python train.py --experts_per_token=8 --moe_layers=[1, 3, 5, 7] --head_dim=64 --batch_tokens=[32768, 65536, 131072] --train_tokens=475900000 --dataset="wikipedia_en"
Below are experts of layer 5 (counted from 0) of a mixture-of-experts language model. Rows are named router (the router's row for the expert) and show model dimensions 0-255. Each number is 128 + 24 x the weight over its row's rms, rounded and kept within 0 to 255. Numbers have three digits each.
After each expert's rows: "gets" lists some tokens that make up at least twice as much of what it gets as of all text. This comes from a sample of Wikipedia text that the model never trained on. Tokens count by the router's weight.

# expert 10
router:157086134100073101101110094071100113100076126154129140109148157149094140182147124137124099117121118114088078113112114148107109143122106158153146143135122117137153134129139155142065112124142098126159116137119189132163118104118115111167153135111115146160142134119111135170158146135140131089132132138177138127128085098110127122100107112100103174124112112106132134105134140112131134144083090121120110150137146127090077118110106096100165094119156111127137137099124115133123111114131135109152118138130147100155072128132120148128130115095097156175146139104134149129157104148150122154092118096124092163138131176153122144114130156118141098179144175140118099107167119195131164096117098110132125119107113122102142140139146110171100130123164151149122112162160120102182103113152128
gets: " in", " on", ".", " In", " On", " at"

# expert 229
router:158110136143107132142068132119121099165119167118128102135140107141080105144152068129119156137173154132129112112107108156127112110126131147106144115180098132063128120142154130133118159135125113108114156130101121093177123169153121139137131112139155142162095146144083146106073077114128136157114098120148129101106124114141177164124133135117105185179099173163129132116107170135114111128067096121163125151089118139118119114121104145161094094109115107123116116112180132093119127097127095091138132153127136118104133131131121131086158105159103099138129093153137115139112109140103140143158143099152145169121146122118105160142158146098120115097107137171139153162134134079163102143122068137148166127131101103119165146130143148104116140121116135145131114135128119089098140108119078
gets: " and", ",", " or", " that", " who", " but"

# expert 48
router:142101151155163107112146161102173124118119163128079142144118137149115121145104104101147144108123149158101113124131129155126166123117124074072139090155147093101089147089101141117143117121077101145122153119137106122120138150126115184159146131127145166158182155163157174116132136157122144138147133116118121098083151140141081140152159154179140119131102133149143122105167133151163150132123131138111121095089129133115127134116112110158108157155161132117128108072129142119117147106140111098121116184155092133122094107092117090129123176179097151122130135138108162109133098140120155154091177151072149107102157144123112117118119095152154093110170119084104141170109159106119144140126143184141130107159115121142124127122147135091117142142114137155114105149120130097135107102106151
gets: " he", " it", " He", " she", "ence", "que"

# expert 23
router:189110134139145128122108157121120146104136145134146123138115115100105135125119094118096153117114153150145163076150126090149136102148099119119083095098139072146130134095119105184136135122133141133151175096157106146157075112140173149127138146130131132084111094189152107151119154100091112135142149157108120137122144103150119149140144141111123121139121143126158124130114093117157103100162136150141131154122107141154134127144136127167168133095137111107120146097153123170179141143074130151107170113137125156151114090118162138132138156100094118077165101101153120099131135139109125154061133141121125097131106164165106140129159134168147139114174132123150173128135145120144088092093139151144128123119100119137116134133127125161100084145143149115080116100161089155115092151115081
gets: "son", "ton", "on", "ley", "ford", "ell"

# expert 90
router:121124146156110094109115163112123143116099135122140160158108134139157140119150153159081107132120135120100134125097141110097116095103102139131126117145146141132103121065150112090141135149162119149130135148122141123105156109130165117125157171146111140163135152100102145163124166122114146140158147093115121128161110086161140148116113190114108093081158163090173119136133104126114124095120117135138153124105111140121145144099119130113099119106160114130101127095166093091134147118121090129124084116133119119136159124086075105142120122104144136144126162109116159104074149134104167151081154122162149111150107149158131158156115147142157129158090098084186114119131164105129120167148107131114136156153123140147074113160155117076152136116191099146134102120164096145145083153121144
gets: " October", "1", "2", " July", " August", " September"

# expert 136
router:125167125101107127105152111186117104121142152102058124129116121165077137097171103123089139103129144133145149098128100105116109091143136090082162127122140094176144140147124179126108105124115114123125149131117116111153127170150143142170136139163148111100108124088092153144156074144096147107135142094110105100108138104117154124125166093126139122129138081163097116158159130114171124154128142083167120095136149173119149114131160124098171123122124121143139138122124127155100106086151125124124128131144095138083151186109159109155108144135098125163145145099118163140112105123108143155136113124099114128143106092128108094142123108134140096127175126109142148122080134138141163118122138141121091153155108164122111155122100158136151137115107116125101146091088108111188118096102153
gets: " work", " film", " form", " record", " album", " appear"

# expert 209
router:123135184119110160132150144124136090078113101139163115169165109100132128107135123132084082124115129120101098160129147130121088119090096133100149123141141129169120141119124103136127148138137124137101158139134129103095122105129137114151136120138132138103110092124144116168154147188089124089168136143082130126144110212133120196179133144131125147100084072110162112098128156146130103117171136150133147155122124150088120128158141123153143088131135145167117104114146112159132105157080132106119118119106137130114125100140159129137091136142110133161152165160131091120171117131104177100125120154099104142139120120141149077116104160171113109124119113151101143096144092150130097126114123127151150125094155109101126149084149127137139115129118137126138098175145093119138075161112107
gets: " con", "con", " North", " South", " Port", " Con"

# expert 124
router:087107116130110140174155109171144120121120138123143155141136126154107137160123123137122100128162097135133119159131150130156085093108129081108118127122176113150162072141142115107134127124160153077106138133115134122103158102172115170142132118144168121162131141127128169128115175130127142164152165139119156119137140137151154114144079096094145139093149075137099150128148178173137143151109129133136145085130143130122165095123124087147110129101096146111131107132123116110116168139164111154108100116126117091077113141137130117118132169131153151137078153126079095167124120118091139139153133157109119170153150083121137131114118102137125121141112106092091143161132124104106114114169158149162101162106136159157096103163151167142161173088168117106124115134088116139151136157130094
gets: "c", " P", " p", " c", " b", " C"

# expert 252
router:119147130077140079136125108078104144103117127184078130108090133100133131138134164166157085114152154076136135071087117125132129105140136136146166117159075095143132114131144136109132162123152108134142152137176086105134128122112188129125145125116159111148127130105168154167149140103136108107101126113103119144150145144119100119150087105124132090157171146150129143160167123177127128109117152103065159185133100134113124112150094090116125132129126145102115094116129137081087124150139139118094123115099079119145136153147138111160131101114145133091132146102093143125123150135079086141139108136167076108143142122115106122139125107146156141129114148139166128154144127108134151154107145147129158124102095123153139120129149154132171147108099152099098181147144120148145109116141137
gets: "st", "th", " first", "t", "d", "%"

# expert 189
router:122149114130097129142162172134161157114180163123079127148123113154115135180151146172139106115126118126133115142139146172137103154144158167117140128124154154147158119135125120109141117090110136066159149137127141096129118090178152151118146094134149110145120134135122175136147137166075125104137153103148158165120151153168132122152148072109144122126163115093112168125142132091156148119109120141110170115148133144142166142124117104122130137112123151113104102141108139120084156140107161073157143153109175109074091112105140100147145114111125151121105160135138122080110125101102144138148115173194143119166118116113153111109136145107129156137101110116104118159077165131093116140121140156151092121121106134131091122172153119122149123107115093152098139115148167136131157168091131
gets: " st", " c", " p", " d", " f", " g"

# expert 7
router:082114107155124132112154116130109154118113098137164141128086089119138120122096140131154117145133134156190116119119126113118141133122073179175104146114184097127180121148094159135140134125154130104116180090128093138138139079101146091131116142150111135132159136115124131161088147136162144124151127151098143117103154116125138088135152122156150168102087101122149119151117119145167157133124153118118089148141161100148143139130147161139187101160169089147116145129123155146102115141141070153188156123107152145154144136109096135106130133135120126149150111124097115122169128107152146120137112122147111181117133121115134113128127176083122143115123116086091143117113106111115114152161167110132109154158125143188132102116138125133084112125092116157087152114110088131130105079152149
gets: "ta", "ga", "ra", "da", "a", "na"

# expert 184
router:095108149161132145130122129119125137113184113108159103113142148144104165115136121129195091160127119115163158145142136130118177108164077173137136154093166138077112123117110144119082129143129140115141122109144100139148124127120147105129128140096127150128115133123118173103135114120117131154171134182146127155153145113068123134086163111168135116126131083134187131087123153135130168175131146105077109104126141099168163172150133103144131141131134118136182167122114119131123149100145114099154129107120089120158115095109082091158149146102117142136086110122109160106148131080142163136130151106137132187134155162154116133119153143141124156102153128131111148101142127096104099123168153134160121141118104135135178118113117150145104120112096085108096124157122103092116123115125141
gets: "s", "ta", "ca", " ca", "sa", "as"

# expert 204
router:076098129136126122129131070116129157115146128116148151128175137154130114142084112111137155117122156099064145102145149133179104115154121116113106135119122153125147131142154136138158146092094133118086180136126071164141115143156099144122135113084148130127132123161110132131098164111144077161098104100115122128126085137156161144140123163140093131109103139128160175127112182140149095126139157123137137131079079098139142131123137087142101155152121111128120133138148135146132146147159074080150108134148132135096148097112122138148113099138112083106117113125178118137132116119141086150160128113103127103065164178128124101139139147141144078110099104109171133113122135124168148098156123142149101169111110104114112099143101130084110124130110111085128127126131155127116139111085091
gets: "y", "ry", "ly", " States", "ary", "ity"

# expert 87
router:108119063112089119149124126120093155150148112130130174106076098095128127127147103132134108104092098139129063169164083118111103142161156085129130133135151082153128114186142112157095136133165135110078112148131120134106151136085133114132121116115101157108149124129160097131112126114143140149146157167139135120158129121109104134102160137120126187139076121088137154097128155145142110149122103087121122134137110094142149103127124157131108163131132129090141106175130127128120142094115149178129119111113099114137104129122149143121104142143155127122141121108095175110151151120155154134129091109165125177110163118142113145149094153116120128167108109120149125147131076140110164085083144164137146101138125177169099131136151166113091132173115099117094151133129153156106119142105150
gets: "g", "o", "te", "u", "ol", "av"

# expert 119
router:073112156144136090138122118127103152127121118127166152101139096130169146130096111188098191090152102127155118134152110123102131153123105140147147156076132156169118168151142147111141112121132147109085128160111113155166139114138099131131134088153117157088122079084130096109119109164120147142136098102125114142143095119102177135101070108133132112118138103129124110095104110142092099150132145140128103127098148146139100141130121123170123087093121117128123131127121096132123123153126129148142128121158151118091134069131156123162132154124153122130162138118113104126109134143073144125075120117113099095092100131077108174101134159126108113141115147183158111126102099151099119119103156154153122145168106131141127128145165178106066137125112143143162126092095126124097112106116114
gets: "k", " K", "ak", "ly", "sh", "K"

# expert 101
router:154092134142089117112148120130119102183134096142111172138135121162122178128108142149123134153142139159123152164160149123163156107157148149112130113090121119110148118155121115147139121150148148129107120103144134104166107116132127134150098143116125098092133158135119170148144101104163098170120157125206144119112158154115165142155170124157110127137081109138121152137140072130123160087103151139119143124150128146157127114164156189140122137149143111150103124074156167142116164172145111103155099153139109129087109111121133152103124131136124123153174163127112134139136136095145170126149135151090082147122091109121143120131117120145093102089122123117145138110158107096112127154154134122073125168150108120096106182102116137158164144091130153125155138120126071126148128074126155
gets: "s", " career", "Career", "History", "Species", "See"

# expert 82
router:090105101135104128087101096121143138110147132120097177141121124138163127128086092100139165107105147110086138106103099150146126099159148113108156088116096124140133139127139114158142105124074123141109119116111107114163096169133091108122150145114153130129185120144127125117083099147114120109139129092096123156110097128173156160144115135190128126159125172172124124157157140102149098116113150159108109129118136096158121141102171148162119133135188112158119126133121134148134126136137068106145137179128152139085153102143122128130125133161132112078129103108171110110171122090144129147145153111107116086113152138059154129129134160123139102099113110135167150159131126103107086081126128171151112114143133109119097132128128126145122121145115149137143134084158067095122111114106114
gets: "y", "ation", "ity", "ry", "ure", "ment"

# expert 187
router:138113151108117111118137123121196104136137114180179118150158166135120131114139105156098113147118101121124105121114112095120166091130094117090097147074108101140149154100112114118161161131145115108128139104145114151126126120133151082170134138149098189111125096131135109125128135115146103123102099148105118100119118117149137183129186093125130112161105087123153124103102121098159097100159084135134123154154125107183097123144125132110096165091085119158152141073136084123194119107107165119121140114106114167154131097136169126104151176127151097131146140133146157105147119142129122139111130145122148118116135161153104157153114140153108105154094125169125119093155115160150124105102144153151136158127136145122114121148139143081096134162120117147126125163163154120126083088120125
gets: " In", "us", "In", " Pro", " On", "van"

# expert 112
router:099106082102099145125113139138121173158135067142168144134119147141119118131102119131101124198115144094195099098119157140168111111138126138169104145100114147092159095149132122132153135141147149113150149144146162144121165120125113116132127109136098138133160133109153142169135133147136132126183119151144177111133108103149142111083154085133110117095090092089165127112147132105124106080112133125156146101146104074104153133139150134154134175122137125107134116128120146132096088149169129122148125134094122118131109124137124169147152115117137120157179126124136157145119096114129100160176119094147140136123171124178121112109109116133133142190123107105126137114154101172163126158165143129137093163142123130128115116132138161083124132143126137094177093130097117091093161115138086
gets: "a", "gi", " is", " was", "I", " a"

# expert 89
router:129112066112141151159094115131084100119150086094148111086124116153161142120100108165189128142100120109127130157073128162089152177137112150133133159091153117155138163132111132131120137121152087160143139100150112141129139092133178100170152179126091136136142081112168151144101149114123150117136125169111138070152137094155143143129096125102155117087094140135127127107120100140138134122108099158131134130106123140088162118127122086130110108106121141126113091126131106104134145095169088124140114159127116146110117110132146119154132115128144143162131149119103097163170133129126112154111166156103139094110130163140127116097165162117095129113075142159124144088129094115146158127138114117105138150095107150146089106135185170099132135126114115089102109120087132134177122121135136
gets: "k", "z", " Z", " K", "sh", "ft"

# expert 202
router:126154140111180095148126165145142141091162105105129135173113128164165155094161130143134114118117153100101141139112167158153116085129101127104135151107120115116129114090104164149115086116112171140095103149111169120114159137159092114091144142098125160167079091150136131177152122154148140149134129116151162129137109122095136099113126163139096129116185088108166103156150089149109142142153147173114148133072115114134091113157125119151094149112172140102162093118138099138160106175118137163149113105129142100111167126138090128136091167110139115152134137112130134111152150158118117158143119098110109115135093155145115154164092096153114111159109112109152094102132113120137118153135142117151114148103158077119099124078134152141159130133138142173148137123117108144120091110120127
gets: " |", ":", "rop", ";", ".", "00"

# expert 149
router:127142176125106173156105093093132141108158156103137128090134106097145094140152150117143112109168103117101127131122121114183158123120162100084124114126093181133120118127137124107105135180162181175106140128130158148140086170176107136090129122108133174140122095119104131194147127107153136142082140155128145145173108121103147087169134095147167129128128143162147141109139092159141155175135111102102142143135119102153141118089182152142134103143120149122149118152149139116124109103113149140153085142189156114174094145100133144119130127140100110146142132124108096133137149148123117090153144149108123175140140157084147084151136128102109093099146110092130119144111135141148107155147134133148125119108136153117141178100115116103149126119114111138124142120090126104155116090136138
gets: "\n", "==", "-", "′", "″"

# expert 217
router:148138149158139108115168145184135136125095113129112137151111107147077116106150150135097138137102102108111118111134142128148154124158105113076155093090084162136144139078117148109082110175122103130119150126114145104144147143140094145167125143127116151077153165112136112117131064097147096087153161078126169122104096139106142143133146147146129134135157129141123168147133115142134140156158130101139116094121179158123101116101097108100130151125130123124124155085140108076099126159161159085119093140166156112096133145102141091130107128149128112120179123089142165122146094164110110141130137160097100112140098132138108097136143120112159107130114125105157054120142106163137119137157130171111106117155147100151112118143111170123118118121109134123140131139112158128138175102154163
gets: "ver", "age", "round", "row", "line", " plan"

# expert 9
router:156081121114102125150131142109081129153130082164150183141141111120109129161054151107172141162126137137123133147154138131169162130148161153128153156111132162127147096146117090107151150130103103105141125121132152138141100125121129153153107137115120133103113160131119143141126125101158138140092140124192132161168170119094160163133102131138100123177154106137102124089150128148130165098105133128140155117138151131133191077132133161153137093149108151126108115102118153146114157165142143128102117148141133137136108132150134154138134122112116092109156135150141114135132164133155152117169113117125140097160089144128117134167170105113106087108130127139141129124174103104145134135165132069117159119075124102119113149147145136157169150114119103153166159183103105154123189094145125
gets: "s", "See", "ation", "•", " Pla", "S"

# expert 29
router:107113195088091135159144128134146135124158094127130084120149133144091090116156143148116164154150112127161069135135141155163163131124146102134153110135133112131137107148128135112104097199144096069119100123088177103137151105130099156144137132122135084116131151145095134130123125096157127118100126122189165133147106168132099121154136090113141152122178149117172151154156127128129104173127119124124139128143136165136125099112100166073109117124127114113132176149109144105105147150127156153110108102118131121121116147172095093119131119177133153133084091138172118118145160132163098153165110126152148104104114141146117108135117131131139162117116126140152082104141124139174132154162148110122137142083160143112114124144133120146138110151113121134171108099114159125165169135169150
gets: " |", "n", "te", "e", "vo", "app"

# expert 128
router:152105090130109137126134124120121142099125141158115127122128106167150129121141112141115124128148134110186162153146103148144134101150104078122177097140147109175119152140134130147142133138085124130163153141129162106123054111136150130123147112140138147139124144124112165169160062126095113105129134113145122149156123129146120104158136135140140122133107115136109130177172141106162131108165146119192106117139172129150161119136183102155114114125150129113098139087151128094130126094126100101101120121130066126082090122103121124096146127187098106126172131149141141133151095097150154149123174133100128083111140103147137104129139136162115137135113120121168140149135114107134162121122108163073102165180155123122060157142099148120123097157141131124172117128091115100145111111111121
gets: "ment", "it", "tion", "ation", "ion", "port"

# expert 139
router:152155160142103184132108110083120125106128129168160172122115143127114084119132155116142106148105091151081151116144134122119116163101102177119149159152147158105115123112084152150135120101127092135123098114152117155111130068130165125091159097097103118168159148111144118135103180125174101104171116143135135134088115096115134132115086120091116127137153091139111126132192151146079148101130108107150128163154129115126122153158138090140116146128141116118071099150112113150129128078131182141119153131105122173161138101139157144141148151128092140109171166146095172096126118130138168113130153103135148106137146152162122113143176128137116135132167150130097159146119098153106118099176129145148136122121112104111088138101121127132113113131096089142098105111121111133139122126134108
gets: " in", "la", " In", "In", " la", " 29"

# expert 5
router:108149124114175141102143112149156138135148120084119093091129109094144125121144096129159098162139132145191097164101126118145075148144102139140128157149101086096116092126145151112130113124151126129163118123128088157102172149100155114179149104085110089104112135114137151120151147165177153122120113125102129117113130155140094164121084095138142076103099116106158143173134130159133140105135132084096157109130137098094123098147113147116154177123135118134112109123115160139131131102105142098109126113116119148131137145168122073129127101125147122107112144093076114142148080179131102166146144091091124167152145110101134089162133104106136148094138140124175136110103154117114115128153171097123111137153106114142122148114153163141119142097146109096109155162103140152116170120133113
gets: "d", "t", "m", " d", "nd", "st"

# expert 47
router:149119132098163111091156112087100110148122138124117101143134102135097086156134172169134078142125164173098146079140121124114133124155101145127104139098122123129140145140101117122127097134137143173121136167129199127097083123106127123163109109134157178113132105135116112146163087152123100120158146108173117104129058099147070104100141125133124115100118145140113145112143146148158128152089122156152144144153165165110111113139139130139168089105151128125112114121102112123125139167155130147115129090138088098166139112172153142146126108154119134155145104138136085094130129134179109140136070117163100127158132145116088140120123137138151136111123148171098145130115133131167148097085116117115162098155118120092126133081137118127115110153148171089125153141179098119104123122127115
gets: " by", " to", " of", " with", " for", " as"

# expert 215
router:101129157157143119133067115119135149114125106145125142121131081106167156099163104122132136095116079144109146137135130134134103095107179160134144110141122061153121113131095095118066123099108108140130118110080151127154096159103148086114164142135150114108139160113112132112141130086140101122106158140113159081107097126098130098126125142170149146149135167082115134083146155103100158138133081145165112127082096105106123176126151101146148104092140153138106126128115107153104096116164140105123134126145126127135144130162089107106138127121139140083153119117128140153112139178127129154149129110144151137124150113141183141128087124123171107118110073148140173105119104139149156105102109173116124099121143118136178160169147112110141135144108090148111155119127116145092150125094137
gets: "o", "le", "e", "ne", "ro", " di"

# expert 192
router:120125144163103172142128107172107159112164126133099123110164111152104159137136147089117115102139135106114153137146116120153111083176094103172104119085118114125087150140116098134161106126086097108136159138112114144112122094149155104116125179137174093070127149110158142106110110173112138148134144136152172128125099139162105123152131104136112108150069117122121155159133108111099099120150159173178136088138086155139114119135131134135107128124095118130112135139127168128108144102174113121099106097136136144137105104095186091097180129141139126147125126115145114144153152114114149129142137094105146135114120136142150146094152125106149154135103178159161134126119108124122165102177121081140095113107144155125102166165130162125102144134156143126109084182111147116151151130118153
gets: " re", "vi", " do", " Re", " di", "ad"

# expert 220
router:131140141114136152171164144156125141120135097082159098100129138158146112121121124153131168144146074147109082098099134158130163163068118146152162146115114116158179119156115156124139125136101099124092102133106132093158123088125077115082134141144168107093105145128144096127131109126139091114115142144133135118117115191142110121133120101067112121101179139090132125182101114136116125127129138126134143167128116149133085152105105150091102136151112136127102186146109194104132151152135132159108121105153128165147154113116105118123119136126154123141114106148123114146156177144113099137168107152162150095126103120107131100173162152110159138125087128120107120112129134150133141152163114105115155156117153146165113131144122136134077125162141115106120089107136161142156179110143139
gets: "r", "ra", "ro", "k", "n", "w"

# expert 143
router:122128111137095148145150152095143093147127112117083145120152115169142091142107150115105104122164131157171163138146100112104146186115149147150154094124106131116124112124153105103128095123093120193120154104170168144121111108121124117170147100079109139131163147160115151151140100149182123104143149123121114162116126090150138175154129133119104071113125146151110131120136143182128130156136144152123087133112136135083122126145121120129125143143108159155157115129141121181094105119123141117149108118112084083119095138158144130126146143160137117112116125155147099123135086104171134132117143131140134170114147134083134148116117135108064120140133135142126159120158133080110153136075156141131137107131176125122107146142071138147111138151169132089139073150171101110136088103119159
gets: "ed", "ing", "ated", "s", "ted", "d"

# expert 31
router:098111109177118156111136077182123123097159096108165144140151120097145141150125084141121102111098158114087060147161135162100174173126117111134118144104168124184086100153110182164120146130133150109093087119114073136138131081159096155125103115145107116127162115119115079130160120121133139083132109113074106097158115118117118134089148135151135153090085125136148172087083133160128129113134118142142134137113144121113094162119111148114149116141130129105097100112119126112139122156083132119132122091130104110150148093132107122139118125135163117138125086127118121146134159119128108092087118128117133138114163145133090129153105177128090119125116120147121146107123125137131090139140150120104176168141105135132164104074113163124107104148134104131166114117120132130116112114121163
gets: "ra", "ia", "ka", "la", "á", " Al"

# expert 206
router:155135110105166117142157131110078095108127130145161141129105097109136121171120132115153157124140122160135102177157126156155153159116139135179138136117103113101126119167105126128138110174120119119138106130122165145122097112132109152145126169101153130115144100134160145178144147102160150150082108106141171108159122102125157113183107129108110149156116114161101107094105092140152134166098117105137138148121114143129158094087117173101102114116114116114107108172139149130122107160131120134099100119160163132161117143165108140124116137146100157170120149100124090171114114148160147112168143120122091145121123151114100102147114081090121084115103097140149143107144134118104146119152123080120106168076141113097153184140136103147173103120113113176160158137099116093136152119113098
gets: "-", ":", "=", "|", "•", " Born"

# expert 144
router:093118134103170126119165100108125152120119108126118139118099165105168158143141113097102095103102120160096166136136131142122067117146082104153109152159143132152131098151132093128123170122161164160098154112138125145124119135083133132116110128136131127137159093118098160085119162135104075131169144125134081124133138123171138110134102096083148155126104152112086144163124139118114147113160126113103132089138151139106146155157121100134101121103120120117129116084143115095143136149134142113138149149097112103161146112111152091121124131130104149143087122113118085122138125142104131140158123146137149097147176094172120156143139099126123117148105098085120166173130148137162135117136150175153157118104107116148057073154178135123125148083124157156129144089097107121143084111134097
gets: "c", " F", "f", " f", "F", "ef"

# expert 165
router:128113144106120149167163148156126161115160097108107086149131129151109117095170116180141166140123097116155062133137145141154147148124124137137164141119130134136132116128108127149109094190127088086097107134103161090141123111109091146101106130134130092109117167092104137123150114124123137103116156104184170126142117166125086115144135087136143125102189151109182157154146118131111109163107128109121126143134145161081133099109104141083108130097131141118132198132105149098099129167121148150099123096145131156111140139135105081074142114179125163143118114129158137131147152118125111111160129138130178134141125135157116111165132135147137143114087117140136131082130100158158121153162153107124123161108140148124125100147116149149090124143127141136139129085101151119121179126170141
gets: "s", "ra", "t", "e", "ad", "te"

# expert 178
router:113094134170139101112099143148114149095102092154122179154096145093150143115098129117131117127086116119133179110136132123137147097127154149089105106170085091122130090091105144133097103120145115131121127095112149157174083177084134141160143126172105133113133153092133153153105099080140105104139137125157179098097090087126137165145103144147131139107094178092124117110125118152094091145165109105130098144103114173144113131139090129160133093104129110133085101117137115125119129153160152146155136117110176136090145131123101114154119140112129160081193126125147138137098176168126110167107124124144141127117121100150136166116112099154140168109121139122121116117144110121157128109098113156145104103120158159137134127144142112076113115157121129127125155104114107102102124142111157
gets: " E", "le", "o", "e", "ne", "we"

# expert 64
router:132155123103120117161119130106158117161113149102115120141123130077140123130115147118140105126158134154132138119129106113154174158143111098127128136080103120136093121162147138141115108127151091142120128129155169160101091093179112139133160129077133114096141130109141152141123177130143165118092122123167128178126139121157132116142129116117134125097123117136152130108129149087143158131129090087110118137153105138108151148130160113094137112141136125123107154080153147139095089145136113158143129127179146146111105107161138147081152178159112102145136117099123143136113203148111110093122143102087117136128079139156128097141150121160106128127128159078114106137125105135169091150131124182129147080142154127147090122102095063090149133129112197145173121133098118146149105104093103
gets: "\n", "|", "==", "===", "-", "===="

# expert 177
router:116166132145158130102149075174150111107161106098158151110117104122148172097151152154147128135143168135168085118158137134121102155142139154121112160099113121141137129139124132116131116109155172117155114168127079157115134135134160124166143097139106131100127129149175118120112163164176137087157106123098072113117120129115125181126088125091148090106094105149149101145105154170127118110147136149087174138114141100117153100103111113123162139129120118102077140118137135126120084144101145133110125149136067136136139101102149090166130124133132113121133142106097086115111121103162114129104097141094122132154127069141132118136124141153090157120160150135148107127104117127125162119126158090137138092109081119147142116131151124177105102141148100090113109160120072166156139128109101
gets: "d", "an", "ar", " Ar", "z", "n"

# expert 14
router:125130121097152118095175173084100124113130147163162130106131122123146091119161120152112134130118103122132132110130153136107156178115135127147185138101116103131138136171111181149133093136105145126141138114128155121152127129107084137171144146061155098147151099138177122166169155127118168123107073108134148156176107088153147137102109090081098145118141125172154127130099087133121099109156146135127125117105103138127122100122142175174110149143105098106157157140129176139123154139149124152065128120114144149167110088132134107129097121138109161144129133124109113127125111147134154137163147088104120187113103110136121088131102111099116102161158112125111148117117113110155151128133115100105125168083148126078145120153103101138119135085126115154135113113140101077131118112121116
gets: ":", " |", "-", " –", " at", " from"

# expert 91
router:114104133148121110130086094136112152164134131111117119095149101122149130137080103107133140081124172126089141093132149141158092122175127144137140132125084170133156145112159129119156141103125133125113154174117102169146113113166119150097151112063117134121115108157098118094112168112102090118142118066099157131106102130167172110162111164166103162114125149154173149124123182119184139117106146103133140124108135108135140127121133109124075175135145114135113152152110086109139167134142086087138108120147132141106149096155111099140117111183118075113122119098142099106148129134115080146154104106139096136088164141118122130137141142135147098111104101124161133096158121146137125106145145113153142180166105105114097099134126155104113137125142142108144136131160143102122130107090120
gets: "y", "ry", "ty", "ly", "my", "hy"

# expert 193
router:132151143110108099066092124092172096104114115173097115164065132099108094131141125147091167084076119120121194128122147118169150116152140177141157135097100137143157156150103183093144130163115130132128128140081160136149161157144111103130142121146117149146097153118116097137107120141135074143122092122114161124105088101165164108139101139171125131141148151171139077106121133107088141132142160124141137149148128129110082121134127158113127124114148124147129120094100141142156135131146142125149154141078132129089108114159154155115115146079117119072136139107128099104158093147141108164138095117129097111111077123133145123112149161138120116114167129114105106123110103122150122115145165131111175114109103125154140137116136127140144112151126125130102130143152114116140120138129063
gets: " from", " in", " by", " on", " +", " −"

# expert 103
router:122169121120121085142143160075091069167112133149091102142120101178131157103103126102146126112081116157140132146146153166163112148107118140129133163110126133178136066148175118131129107115135155137149157115140097148112127136113105110152132109092124132139115119103120135102131167095127092122108144098103107110151109111085100102099142118148129189154105122161125104119110086103107081139154128180098187117112103114135124069113162111131146155117122111147095105159126091116100128155132152124171154165120140125154136131129087087149111160088127119113131102149117107137161124079108140143145136146157097141137132123145141143127136154101119155173095105131144138144152113114142101131154092112161102135102113114108164167124129153148126111139102110129103143101127073157119121121142111
gets: " |", ";", ":", "|", " /", "="

# expert 221
router:111125157098098142111123132124115165117130092140169115160149120110136135133152119138113125143135114150156103128104137139127110133132147126149129149121164131153154118143081089094095113100140125165079153124115154150122160109084122118125169106119141103157153112111151110107114102120125080147150190147119149112134143171154101105113138074167161175125112098093121150145151131119131163121151098109149136105120099121105152158160141086117092132128171161137102133090116112118106145115152119151123100116095138090155153117135072109116139116125165120118085128107119173129131146177147113089182110149182106108137156103117156113122084103115164106138082100091103161128121110108162144098132139127148131110119133075150113109138145098114165156114102138169117130124103127147142065096144148
gets: " f", "o", " F", "f", "F", " comp"

# expert 73
router:142096095094138121172114100136136132142149099141106128131089115102128090134159104132154161143123120109166153132123120156173125146115066156158147120143125129122090144141131136113172105165154117086073153121149131083122157151110116135087126140124118073110102129158121155094114085137092131162080112106152166103125104170134146082140130112155103122099123086138143129155122099127127121089056131102121147139150099095105109126132111129089109128135113140128107142108140170138103146161147131113149114112115150124139161112152095107117124111152110140165085145139096121129124171121108094106136080156120091167135147141103113111101084157146140159109105131174173134112133155167110137155113114166120161150124137165120123106107170156137119103127099127119110142082099131141118160140142110
gets: "th", " T", "t", " M", " m", " Th"

# expert 92
router:109159148135117102149122119099137136148098093130091107149108118094113121121168107166153130129156109126134120130148125141153095109093101105153094134158122092153103088157138155094135131095165140126135165151116122131114117091140139141107134153160130126138115158093187156102110146155113084129151127151112140112108148095132104131139090100072109095106116160124107148088127198149129153145138165142093145137168135098076142131125108108113131094083145116128122109149115123127139160138141144146134152152122128090117108140134156106139148126116142150113145112117088118135151118142066123146120102182140139117150147110167093116132164082115142115108137112079095170168161116117120093107142154109112103144084132146183119126163142146154142141076147135097163130116087145107167110087113126
gets: "c", " he", " had", " has", " c", " He"